Experts of a small language model: 585M tokens.
Below are experts of layer 5 (counted from 0) of a mixture-of-experts language model. Rows are named router (the router's row for the expert), up (a neuron's input weights, with its number), down (a neuron's output weights, with its number) and show model dimensions 0-39. Each number is 200 + 20 x the weight over its row's rms, rounded and kept within 0 to 999.
Before each expert's rows: a language model's description of what the expert responds to; "gets" lists some tokens that make up at least twice as much of what it gets as of all text. This comes from a sample of Wikipedia text that the model never trained on. Tokens count by the router's weight.

# expert 8
It responds to: Numbers and punctuation. Final digits of years and numbers in tables and lists, plus punctuation like periods, parentheses, apostrophes, colons and dashes.
gets: ".", "(", "'", "2", "0", "3"
router,189,219,216,190,205,181,167,231,206,208,210,209,188,154,198,212,202,217,205,203,228,199,240,228,212,195,178,184,214,208,227,216,203,229,189,195,178,223,221,198
up0,165,241,202,210,194,167,181,203,163,205,199,151,180,201,163,206,201,195,202,225,189,208,197,200,212,186,187,200,180,180,199,220,185,186,211,224,197,218,190,240
down0,207,181,171,213,186,241,189,225,167,210,217,202,199,214,197,218,188,217,217,192,190,194,186,199,210,184,184,192,173,215,200,222,228,187,172,196,186,196,191,220
up1,217,214,186,170,209,205,201,194,204,172,210,216,214,209,217,203,198,217,205,231,155,209,222,190,185,195,190,168,184,209,185,212,167,187,208,190,163,213,170,190
down1,246,188,180,217,221,183,204,201,221,170,221,242,181,174,239,244,224,208,178,172,180,177,204,179,229,179,239,201,246,208,174,215,215,185,234,200,205,199,226,191
up2,216,182,193,212,196,219,212,195,198,171,186,187,177,203,224,177,194,192,205,205,227,208,212,205,205,207,198,188,209,181,193,165,206,138,201,227,186,219,169,214
down2,190,196,176,192,219,177,155,200,199,224,184,197,211,190,146,210,227,202,181,191,181,212,173,176,174,207,195,199,183,234,222,217,184,239,200,196,174,204,200,212
up3,186,206,194,201,178,189,215,185,204,204,194,201,199,207,166,216,171,201,207,183,185,195,209,169,188,202,182,207,181,202,232,227,215,210,213,200,213,200,204,176
down3,208,184,186,225,216,215,179,188,197,212,179,248,238,221,214,173,188,193,212,213,191,229,168,154,189,228,183,210,160,206,201,200,221,204,170,229,189,217,207,193

# expert 19
It responds to: Pieces after d/D. Word pieces right after d or D, mainly ad, as in D-ad-zīte, Or-ad-ea, ac-ad-emic, D-ad-dy, plus ill, ild, ind.
gets: "ad", "ell", "ed", "ill", "Ad", "ind"
router,197,186,198,208,175,196,210,228,202,195,190,213,191,202,205,183,195,251,191,196,170,224,215,192,211,208,189,221,234,235,197,177,176,208,176,209,183,188,184,226
up0,202,216,201,198,204,193,204,156,174,166,175,186,198,192,184,229,189,205,223,182,210,199,206,185,188,188,182,199,202,221,196,177,206,187,210,192,203,180,179,239
down0,209,194,231,228,211,207,213,210,159,169,205,221,233,214,198,209,223,233,179,219,219,194,197,188,207,217,174,211,207,204,170,220,206,183,240,209,211,215,255,199
up1,226,232,201,188,181,199,221,198,210,202,192,204,187,215,246,204,233,228,203,176,190,191,229,192,201,218,197,187,205,185,200,235,216,203,205,208,181,165,209,215
down1,226,187,205,208,218,240,196,202,137,181,197,220,197,208,197,180,190,229,189,199,208,190,212,186,217,167,175,183,192,218,178,185,218,245,189,169,187,192,191,223
up2,188,167,230,223,197,153,167,184,191,217,204,232,203,174,217,216,236,214,203,191,235,163,239,219,188,175,194,213,194,206,202,199,166,174,231,222,216,221,184,165
down2,188,216,196,159,186,238,166,203,185,237,197,207,212,181,195,195,226,220,181,197,150,224,205,179,193,212,199,202,190,190,224,178,238,203,142,212,182,188,200,203
up3,199,200,192,193,173,186,194,203,183,159,176,193,189,215,172,188,159,196,177,197,167,184,202,196,217,181,177,168,210,191,152,213,199,166,224,225,210,190,211,211
down3,200,208,218,200,216,197,243,225,204,177,163,214,203,202,211,190,207,199,182,208,243,181,220,179,203,200,197,212,214,235,193,195,221,172,209,234,176,168,204,185

# expert 50
It responds to: Table cell pipes. Pipe separators and divider rows in Wikipedia tables, plus section heading equals signs, in sports results, elections and statistics.
gets: "| ", "|", "; ", "|---|---|---|---", "= ", "|---|---"
router,218,197,190,226,215,204,186,172,219,217,189,191,180,218,148,212,210,217,195,181,198,175,175,224,193,233,194,217,193,212,223,207,221,178,217,212,182,216,195,188
up0,196,213,208,232,224,202,195,214,189,209,184,192,199,179,198,200,211,205,233,205,200,163,190,190,215,177,198,221,223,214,199,279,180,178,223,217,189,219,169,186
down0,198,207,194,211,194,238,179,202,176,207,236,212,165,235,197,196,214,200,204,198,211,218,197,204,247,152,207,194,238,187,194,213,244,190,170,233,173,198,214,216
up1,198,208,226,173,170,248,200,188,179,205,227,195,212,185,197,172,229,226,199,195,185,206,227,222,191,189,205,191,207,173,233,183,246,202,199,187,181,222,196,173
down1,209,224,181,197,211,205,189,186,188,164,225,149,219,214,215,186,187,192,201,207,223,215,219,207,190,207,169,193,213,219,190,217,188,194,203,175,210,234,233,226
up2,198,152,178,214,147,223,209,177,169,196,181,187,172,197,175,202,210,212,215,175,193,164,173,194,169,219,159,190,211,202,184,230,191,186,207,183,192,192,199,211
down2,194,203,201,183,181,202,230,223,234,211,213,200,187,236,201,195,200,200,242,199,215,227,199,181,195,175,229,249,203,203,192,182,170,209,169,203,221,245,199,207
up3,204,208,187,218,203,191,193,199,196,230,211,154,184,207,169,183,232,239,221,203,213,200,181,196,192,207,183,186,201,217,206,229,185,220,248,223,203,195,204,215
down3,211,187,207,182,220,199,217,222,202,222,165,218,181,232,211,201,191,191,173,199,206,185,224,201,233,210,191,195,207,213,216,183,230,175,193,181,224,221,189,172

# expert 1
It responds to: Syllables after B/W. Short vowel-led word pieces right after an initial B, W or f, such as b-ear, B-ish-op, W-il-helm, b-as-eball.
gets: "ill", "h", "are", "ild", "as", "ish"
router,225,205,183,156,197,200,207,201,184,164,193,153,202,187,187,220,184,212,215,206,222,208,234,191,171,183,221,232,198,211,209,206,195,190,207,201,201,219,231,220
up0,203,194,216,200,182,186,180,224,208,175,183,243,197,204,175,214,184,184,200,192,182,208,211,178,219,198,220,213,215,255,204,220,165,223,209,204,218,218,179,190
down0,208,187,198,213,178,206,171,179,147,175,191,204,146,182,242,199,175,176,178,211,215,196,187,188,213,186,200,199,145,217,241,204,181,219,209,200,215,219,199,229
up1,202,243,206,198,189,196,196,160,188,174,177,197,203,181,205,173,208,180,189,215,213,223,214,226,203,228,200,216,220,207,211,210,208,225,221,213,219,191,211,188
down1,177,243,176,182,193,211,192,221,224,159,187,204,252,188,211,209,217,178,191,188,192,161,197,204,153,232,161,191,199,223,221,200,198,157,219,202,195,200,217,223
up2,175,161,193,209,233,205,210,202,187,168,181,216,182,187,222,204,207,189,180,204,197,217,217,174,203,177,182,206,211,193,199,196,178,231,219,232,187,190,201,237
down2,200,207,232,233,197,198,199,205,193,199,230,213,223,178,182,192,181,206,190,193,170,181,181,214,209,209,210,230,211,205,201,170,175,191,219,188,173,190,240,206
up3,155,207,213,213,195,178,226,187,185,195,193,222,199,189,194,173,239,187,188,192,238,175,180,222,204,216,194,211,232,227,170,204,206,192,217,190,215,201,228,235
down3,242,191,194,191,215,235,229,202,175,173,190,215,210,232,206,207,202,211,189,140,224,192,205,161,209,182,220,212,275,202,193,156,185,208,206,162,207,210,195,196

# expert 20
It responds to: Letter d pieces. Word-piece d or D, often starting a new piece inside a word, like Latter-day, Airdrie, download, plus separators such as semicolons and slashes.
gets: "d", "ar", "D", "| ", ": ", "; "
router,175,193,165,177,226,175,221,209,227,186,194,183,214,188,232,217,217,216,218,177,193,209,205,243,247,233,239,217,218,214,170,182,202,240,176,224,161,195,209,206
up0,176,171,185,231,219,219,189,167,203,173,210,192,187,208,183,234,213,187,178,214,184,179,242,173,231,203,231,215,178,227,200,183,200,181,175,219,182,193,186,194
down0,205,238,185,172,197,208,225,204,215,188,203,238,219,210,201,161,187,207,214,192,207,213,197,189,173,197,183,224,185,220,223,203,191,231,205,219,228,215,237,214
up1,185,211,185,201,204,173,220,251,199,185,184,214,202,172,177,185,210,209,182,228,229,194,180,236,197,184,180,225,164,215,156,240,196,212,189,201,193,159,179,217
down1,216,200,230,186,173,215,206,196,186,199,193,215,153,173,210,188,228,198,181,200,221,187,168,182,214,224,192,198,194,242,207,188,215,199,163,190,201,189,166,213
up2,183,218,213,240,196,186,212,196,212,193,252,175,198,206,218,203,200,207,209,203,174,202,214,195,195,197,192,204,193,215,195,206,207,157,229,206,186,199,195,164
down2,184,167,196,220,219,229,206,191,204,242,191,199,222,197,229,225,206,185,189,226,179,209,226,208,204,199,185,193,209,238,203,223,215,188,240,240,251,194,199,185
up3,175,181,189,226,175,187,225,165,202,226,173,195,194,164,201,232,201,184,187,168,209,196,216,208,229,186,200,220,193,189,175,215,209,235,178,203,193,204,172,199
down3,204,233,252,186,174,204,228,242,178,199,239,187,203,213,177,206,186,204,186,232,214,213,191,175,197,173,232,192,197,187,214,187,181,212,218,200,207,196,205,204

# expert 35
It responds to: Letter o, sentence periods. Single "o" inside words, as in afternoons, Door, notice, two, plus sentence-ending periods before line breaks, and Japanese byte pieces.
gets: "o", ". ", "po", ".", "\" ", "bo"
router,193,235,207,208,186,199,163,199,227,180,218,158,208,205,199,238,182,205,182,234,163,201,197,227,225,161,196,170,200,217,191,193,206,177,206,222,187,182,188,174
up0,196,173,211,222,163,191,179,158,185,182,206,183,170,190,183,251,258,221,177,222,187,210,241,209,191,200,223,242,194,204,202,190,205,209,240,207,177,197,191,192
down0,201,197,229,197,223,194,195,225,174,196,200,188,195,179,177,170,178,183,217,203,193,206,185,199,210,185,188,176,182,191,169,206,229,203,157,212,186,176,227,236
up1,198,182,218,194,215,189,227,188,199,211,176,201,173,207,187,229,190,218,189,217,206,200,175,198,214,159,174,196,223,179,187,170,202,207,223,209,211,194,192,224
down1,182,206,189,231,193,178,211,195,196,226,196,213,236,188,233,207,194,175,210,191,193,194,181,201,249,178,208,207,224,204,212,206,220,206,218,222,198,206,236,184
up2,176,198,211,201,222,218,230,182,215,213,250,220,196,216,190,191,223,212,187,212,184,211,180,205,235,166,214,182,189,208,199,207,183,195,167,211,186,194,179,192
down2,184,225,188,241,209,189,185,237,237,152,186,201,227,158,159,182,219,233,207,190,209,224,188,219,180,206,190,217,224,226,216,224,220,213,194,211,179,168,211,187
up3,152,191,216,183,193,227,204,194,200,221,217,186,190,234,204,208,186,170,194,207,234,189,213,208,213,189,192,200,207,166,211,212,204,179,226,223,207,235,174,206
down3,206,208,206,166,202,237,175,203,188,163,219,252,189,177,209,214,211,188,209,200,186,227,180,178,228,222,223,183,206,236,223,220,163,183,188,229,215,239,182,226

# expert 52
It responds to: Name pieces ending words. Space-ending word pieces completing short names or initials, often in sports tables, such as H-ong, John, W, L.
gets: "an ", " ", "h", "k ", "e ", "th "
router,225,200,186,202,188,184,204,157,181,228,205,196,224,185,197,200,203,193,195,207,221,191,197,181,196,221,204,202,201,201,193,208,211,195,199,189,203,184,220,185
up0,176,208,189,177,206,183,211,187,157,225,176,221,210,203,190,206,221,197,184,180,213,188,195,213,227,224,218,183,192,221,216,199,173,177,251,203,212,198,137,201
down0,207,187,193,170,180,227,182,187,210,192,229,193,185,214,210,179,151,187,205,205,182,229,244,231,187,225,172,239,209,213,190,268,190,192,189,218,200,192,220,219
up1,219,189,170,246,212,197,200,210,198,208,171,206,229,202,213,197,172,198,216,217,229,190,180,214,157,155,209,182,206,213,190,145,202,226,151,213,213,173,196,213
down1,194,228,219,197,240,200,181,169,200,220,218,174,194,192,183,202,216,189,182,179,201,233,193,187,183,214,182,208,158,207,226,203,200,197,201,215,234,182,187,185
up2,192,206,199,191,197,229,182,209,206,225,237,195,182,220,189,238,213,197,190,175,186,163,200,213,223,206,194,192,210,215,218,184,202,184,225,189,173,209,212,178
down2,220,229,200,200,193,179,207,205,188,207,224,203,192,240,182,192,182,211,204,238,197,189,199,209,210,215,220,191,190,212,211,214,184,207,229,166,202,167,203,202
up3,193,181,239,189,197,215,188,192,191,207,181,207,182,187,191,181,209,227,169,200,224,208,205,224,231,180,195,205,203,227,191,197,163,212,205,203,198,177,201,176
down3,199,201,189,198,208,180,181,248,195,203,194,180,225,217,211,223,189,184,233,189,199,191,249,191,202,203,184,174,168,184,187,216,203,226,193,188,203,221,187,168

# expert 58
It responds to: Word endings before prepositions. Last piece of a common word just before of, to or in, such as nex-t, differ-ent, accord-ing, and words like this, first.
gets: "al ", "th ", "t ", "e ", "ing ", "er "
router,202,187,196,219,186,208,200,196,156,165,216,202,228,218,213,203,211,191,211,170,223,193,181,172,204,182,196,202,239,167,178,201,176,193,208,171,192,186,211,183
up0,200,187,186,198,196,172,206,203,200,210,192,234,182,198,243,207,249,225,189,199,218,173,184,179,190,208,201,192,181,197,202,189,199,233,151,176,209,161,203,200
down0,203,170,204,193,194,203,184,208,208,180,211,190,219,219,182,173,195,165,212,192,173,209,208,180,190,172,194,193,193,206,212,189,187,185,232,194,242,211,205,190
up1,217,212,190,200,225,210,167,204,221,176,165,220,209,188,216,215,195,175,212,186,211,184,173,196,233,193,193,205,206,241,209,185,273,189,164,209,186,168,199,195
down1,200,210,186,217,196,212,183,201,173,208,225,198,193,235,194,186,181,181,179,207,244,222,223,211,173,219,192,192,195,206,187,180,191,225,175,197,187,196,192,183
up2,178,194,263,208,186,220,217,183,210,191,201,188,196,234,199,221,210,205,202,210,171,205,242,204,214,208,213,183,223,227,201,210,175,178,195,205,219,180,190,224
down2,165,202,172,190,236,209,219,221,195,199,188,239,179,218,192,184,198,208,183,187,190,216,169,205,202,184,174,201,183,142,181,207,184,209,199,193,206,198,208,196
up3,188,196,184,229,208,199,193,191,204,200,164,196,197,185,175,167,204,203,196,215,200,210,197,177,215,193,209,214,214,222,197,196,197,202,248,217,166,180,240,156
down3,188,199,214,192,199,178,194,213,199,192,222,190,192,205,220,215,189,211,199,206,201,175,202,227,214,220,194,224,211,207,194,215,224,214,198,216,225,222,185,219

# expert 4
It responds to: Numbers in tables. Single digits and number pieces inside tables, scores and lists, such as 18, 66–81, 21; also word-start be, includ, bec.
gets: "0 ", "be", "2 ", "1 ", "3 ", "4 "
router,203,222,170,177,176,200,175,236,194,195,220,190,207,191,202,205,171,205,206,215,235,223,210,222,218,211,222,210,248,165,209,181,189,242,209,184,201,181,236,174
up0,171,178,206,199,228,198,208,200,220,219,213,196,198,193,221,203,191,180,190,208,215,207,214,177,172,193,193,185,200,221,202,198,170,255,215,175,199,193,176,173
down0,195,210,183,194,222,219,219,183,172,218,171,189,246,232,162,194,187,200,218,216,218,227,190,190,183,197,185,218,187,201,167,201,203,187,203,246,233,194,213,175
up1,200,228,197,207,167,210,213,174,197,231,232,227,155,175,204,217,244,230,184,214,207,189,193,192,208,220,202,225,223,211,202,187,200,212,231,156,161,190,159,226
down1,193,218,229,229,226,208,203,192,173,179,191,201,217,170,196,231,216,189,219,165,221,229,177,167,200,210,202,162,203,171,172,198,171,227,180,223,215,193,212,219
up2,219,234,179,234,257,189,201,199,183,221,224,199,220,209,194,258,212,188,191,183,175,196,195,209,214,200,234,202,207,215,227,198,221,175,177,181,203,236,193,206
down2,231,211,245,138,177,211,203,223,241,191,202,211,208,221,223,183,204,204,181,194,198,199,194,185,213,200,147,195,167,181,182,203,174,197,204,248,207,153,157,157
up3,190,225,206,209,186,187,227,174,181,214,218,214,175,197,202,168,204,206,225,190,184,188,180,193,195,180,210,190,219,175,188,181,173,183,207,221,183,199,174,192
down3,244,188,185,203,212,178,200,190,177,242,195,220,202,206,206,189,195,233,198,182,183,192,204,210,192,197,161,179,185,194,192,194,184,251,220,197,232,216,198,210

# expert 27
It responds to: Digits in numbers. Single digits, decimal points and commas in numbers, mostly in tables of vote shares, statistics and measurements, as 50.7, 1,034.
gets: "3", "2", "4", "5", "6", "0"
router,193,219,179,201,181,170,177,196,173,202,189,231,201,165,159,190,202,185,180,195,241,185,213,207,222,215,199,181,240,182,222,228,207,218,178,211,163,187,228,188
up0,194,231,162,195,191,159,215,190,195,188,205,205,188,202,202,192,154,178,167,227,213,194,204,156,211,208,203,207,198,198,237,195,179,218,207,138,193,220,192,168
down0,202,201,215,200,231,209,203,212,170,229,181,221,227,198,151,200,201,184,230,178,182,196,190,214,214,183,166,184,215,204,196,201,191,203,235,199,194,172,187,230
up1,164,217,202,209,188,204,216,195,177,193,207,199,176,179,169,206,216,201,173,194,148,191,226,194,197,199,180,242,188,189,169,193,214,205,200,201,202,222,192,186
down1,228,202,213,211,180,172,188,211,260,209,181,193,180,199,213,190,198,146,209,187,194,201,228,205,218,177,208,165,207,182,158,187,183,202,203,151,184,194,187,199
up2,209,199,199,227,205,211,196,158,217,199,167,201,196,235,204,227,191,182,187,183,234,198,196,220,217,195,217,205,156,191,201,182,198,194,199,190,186,205,185,222
down2,170,204,195,163,200,219,206,233,192,198,171,199,186,207,221,154,207,187,193,215,179,215,200,196,198,202,215,209,226,190,204,215,209,224,191,187,171,196,186,173
up3,187,207,175,214,177,181,146,219,198,209,212,167,173,181,215,203,214,222,198,178,210,167,196,188,192,179,209,184,175,185,195,251,203,218,184,218,221,229,203,204
down3,193,192,204,202,159,199,204,212,195,217,171,204,202,196,194,178,216,216,192,218,220,217,200,205,187,209,194,251,195,186,198,202,182,222,190,224,228,213,178,244

# expert 49
It responds to: Line breaks and headings. Line breaks, sentence-ending periods, and == heading marks, plus the f in life in section titles like Early life and education.
gets: "\n", "\n\n", "f", ". ", "==", "== "
router,196,184,246,229,210,156,232,165,160,234,189,239,209,193,223,200,185,200,189,226,190,179,229,227,186,181,202,185,161,184,237,215,184,189,178,197,223,182,220,206
up0,190,158,199,208,195,215,208,180,232,165,228,209,212,122,174,221,197,171,212,174,202,171,189,210,201,222,160,219,181,196,197,177,217,209,215,202,207,176,186,171
down0,235,176,228,203,178,127,196,199,195,243,177,218,222,206,220,202,184,174,205,200,197,216,198,194,204,206,228,176,199,186,211,167,208,221,217,192,157,215,183,197
up1,197,225,227,198,196,172,192,192,167,169,210,206,154,186,215,209,209,197,207,188,232,213,192,200,192,172,196,189,203,194,245,221,198,233,196,184,185,206,203,226
down1,175,150,168,197,180,214,180,179,199,191,203,184,192,214,210,224,237,184,226,199,172,189,198,207,185,229,181,196,180,206,180,209,225,189,213,173,182,196,200,235
up2,211,182,203,222,211,202,208,183,189,218,208,151,193,182,218,179,176,201,192,203,190,153,188,204,195,213,189,221,179,199,192,206,196,223,192,195,222,234,226,200
down2,203,193,202,194,176,202,203,205,167,187,221,227,211,205,195,210,231,197,205,206,217,179,182,187,193,216,198,187,200,204,205,149,199,165,179,175,160,172,205,218
up3,241,197,203,234,222,221,230,194,172,186,180,215,210,198,190,185,180,188,225,196,198,183,222,206,183,210,210,181,198,199,206,227,202,202,180,215,214,217,212,146
down3,200,181,224,197,216,223,188,202,159,209,206,186,191,204,186,244,167,205,193,211,186,215,168,218,227,216,221,226,208,193,195,149,155,174,232,191,206,220,186,222

# expert 5
It responds to: Table headers, capitalized openings. Capitalized first tokens of table header cells and list labels in sports and election tables, plus sentence-initial The/the, such as Pld, Goals, Apps.
gets: "the ", "The ", "P", "(", "| ", "sp"
router,204,228,169,221,191,147,180,203,212,204,174,227,196,218,172,192,211,194,184,233,213,218,188,173,184,222,191,208,168,193,181,190,213,184,186,192,214,178,188,196
up0,251,199,193,202,171,189,210,182,207,201,140,244,213,165,202,200,212,178,205,203,178,213,208,219,206,186,189,226,189,215,201,195,217,185,182,169,223,142,194,177
down0,201,182,196,182,226,228,181,201,180,170,202,229,221,230,233,210,238,195,169,213,224,212,208,251,189,194,172,215,201,189,151,207,193,227,212,227,191,171,189,215
up1,205,195,169,211,210,176,195,239,212,198,181,233,231,165,217,174,198,163,229,212,179,197,194,227,239,208,251,201,216,169,190,185,207,219,188,201,217,227,194,195
down1,171,173,199,181,203,213,182,197,169,193,223,222,191,217,196,202,217,194,196,194,204,202,195,173,204,171,201,202,205,200,199,184,185,177,202,202,212,192,193,186
up2,193,221,195,200,188,203,190,213,203,196,188,219,178,207,201,198,206,209,227,182,207,152,214,210,186,200,185,191,186,174,202,211,211,217,237,197,197,162,172,214
down2,190,182,228,183,234,190,222,182,198,196,217,221,218,201,201,191,230,237,176,214,173,150,193,175,210,204,200,215,193,196,197,203,244,186,200,168,181,196,161,243
up3,151,219,222,210,179,178,202,188,223,204,192,220,252,195,213,187,196,212,182,210,192,194,214,198,209,233,212,212,247,185,195,212,216,198,179,178,217,191,223,214
down3,218,244,186,214,200,226,201,207,210,192,232,208,190,222,240,188,193,183,216,252,189,221,203,165,177,209,199,193,180,203,209,207,199,178,205,185,241,223,200,180

# expert 11
It responds to: Word-internal "al" pieces. Mid-word pieces, mostly "al", also se, id, includ, ber, as in formalize, stalker, Italy, decided, capital.
gets: "al", "se", "id", "Al", "for", "iv"
router,180,207,148,216,189,215,181,238,208,210,233,192,203,214,220,203,199,158,200,196,179,183,192,224,160,209,200,205,195,200,182,179,228,210,224,214,215,167,190,206
up0,208,219,201,228,170,194,190,205,198,169,221,210,229,167,219,206,201,218,248,172,190,208,224,224,178,192,214,207,190,245,185,187,185,205,178,196,219,178,180,212
down0,203,214,190,203,194,196,217,188,174,172,227,178,203,214,183,246,233,190,194,192,168,214,174,203,212,213,194,226,181,192,207,203,231,216,226,205,157,207,238,189
up1,208,219,232,175,226,203,197,206,208,223,173,241,209,162,183,188,194,171,202,219,208,183,194,185,213,211,232,196,226,227,194,216,224,205,188,227,172,182,215,175
down1,191,171,218,209,162,200,226,203,199,182,205,205,218,218,201,182,218,170,211,210,217,220,229,208,175,197,184,200,232,188,204,148,182,176,164,194,188,178,171,216
up2,230,198,181,241,170,188,211,206,197,202,180,191,187,218,205,171,220,185,214,194,182,199,201,156,221,192,174,191,193,199,194,213,212,188,213,236,195,197,206,226
down2,197,209,198,172,229,248,222,176,236,206,211,167,228,191,210,177,158,185,197,205,185,180,206,208,196,210,233,191,183,195,196,195,213,248,194,175,208,205,222,199
up3,208,210,225,207,219,178,191,185,206,224,208,255,229,199,216,220,224,204,193,195,209,196,211,192,206,192,215,190,248,218,195,206,217,177,193,185,161,176,194,215
down3,209,221,168,202,221,206,211,197,197,166,204,183,163,176,172,217,184,224,205,170,180,219,215,165,205,225,197,177,185,174,175,225,204,228,201,212,135,161,209,192

# expert 14
It responds to: K sounds and table cells. Pieces with k or z inside words, like rank in ranking, likes, km, as well as pipe separators in numeric sports and statistics tables.
gets: "k", "z", "ak", "K", "and", "play"
router,195,207,183,173,186,226,200,238,225,222,194,187,170,168,224,195,223,217,198,208,233,185,196,208,201,210,205,176,214,206,223,183,210,167,157,187,179,179,215,217
up0,182,181,212,197,160,183,211,181,217,204,172,198,191,164,157,232,194,204,199,188,213,182,219,201,196,239,193,229,181,210,194,217,163,198,210,208,198,215,204,183
down0,190,238,190,213,219,211,166,214,215,194,207,197,245,182,213,247,189,206,187,226,190,176,211,145,207,170,206,149,179,207,183,196,194,205,187,201,206,206,220,209
up1,193,181,221,197,192,220,189,216,230,163,140,176,197,200,178,212,158,192,239,201,192,207,165,185,211,169,217,180,214,210,172,182,198,163,181,227,223,201,200,200
down1,186,214,212,127,197,229,213,161,178,167,215,203,205,207,216,206,218,197,191,205,211,189,204,216,197,222,192,194,206,188,194,244,180,216,216,176,168,230,191,191
up2,210,169,188,218,217,190,213,162,179,194,207,222,203,184,169,202,228,181,193,180,227,175,203,215,231,193,224,168,196,192,188,225,205,176,200,233,225,195,221,214
down2,190,184,218,183,179,252,191,163,218,208,199,184,177,203,201,174,171,190,217,222,211,174,230,191,207,234,211,197,188,162,214,200,213,206,182,188,180,170,193,165
up3,205,210,188,200,179,178,200,237,172,216,226,199,190,198,212,176,221,186,195,203,206,228,201,191,184,151,182,184,198,225,183,193,170,181,204,215,237,181,199,184
down3,203,157,197,187,202,231,228,208,212,167,196,229,192,223,220,207,167,201,227,201,213,211,216,177,203,151,187,204,188,182,230,180,230,201,216,208,195,219,157,182

# expert 32
It responds to: St, b, el pieces. Mid-word pieces such as st, b, ab, el, th, as in outstanding, bacterium, contestants, posterior, combating.
gets: "b", "st", "el", "th", "ab", "op"
router,161,179,205,203,217,162,240,177,189,215,206,197,168,188,225,204,233,209,217,218,199,158,186,175,154,191,203,228,180,212,171,192,193,193,213,208,184,175,199,198
up0,182,225,222,197,210,224,185,188,185,192,193,171,156,213,186,201,252,200,189,207,223,180,198,223,181,197,220,186,198,180,181,215,221,216,201,194,189,228,172,206
down0,217,193,192,171,213,207,225,193,185,193,188,219,160,234,206,189,192,192,186,196,194,193,217,150,251,215,187,169,174,173,195,180,181,206,179,186,186,178,217,209
up1,182,198,183,191,201,199,224,200,209,198,193,209,213,155,154,214,173,192,196,173,249,205,207,226,222,229,188,197,182,171,215,209,218,209,221,193,226,197,190,182
down1,179,177,189,199,195,225,159,199,210,218,204,200,196,179,205,188,198,193,194,249,234,182,252,202,191,187,214,224,209,191,211,212,224,211,157,195,176,212,192,180
up2,207,209,196,207,182,192,179,198,188,214,210,254,219,193,201,189,197,194,214,208,225,208,204,195,225,203,188,170,191,203,185,183,189,191,218,223,194,220,225,206
down2,198,188,194,214,202,216,203,183,173,173,188,207,197,197,210,207,189,170,212,218,193,212,181,169,210,257,211,204,207,221,221,206,234,228,212,201,217,212,185,178
up3,209,207,175,184,174,217,194,185,197,179,217,171,164,199,220,201,207,239,206,213,202,175,198,174,233,147,203,198,206,240,218,226,230,212,168,199,196,200,180,181
down3,187,219,189,201,207,183,180,195,228,198,197,185,185,218,173,168,179,213,191,240,232,193,175,202,189,198,176,202,197,201,196,160,187,192,207,231,194,231,211,209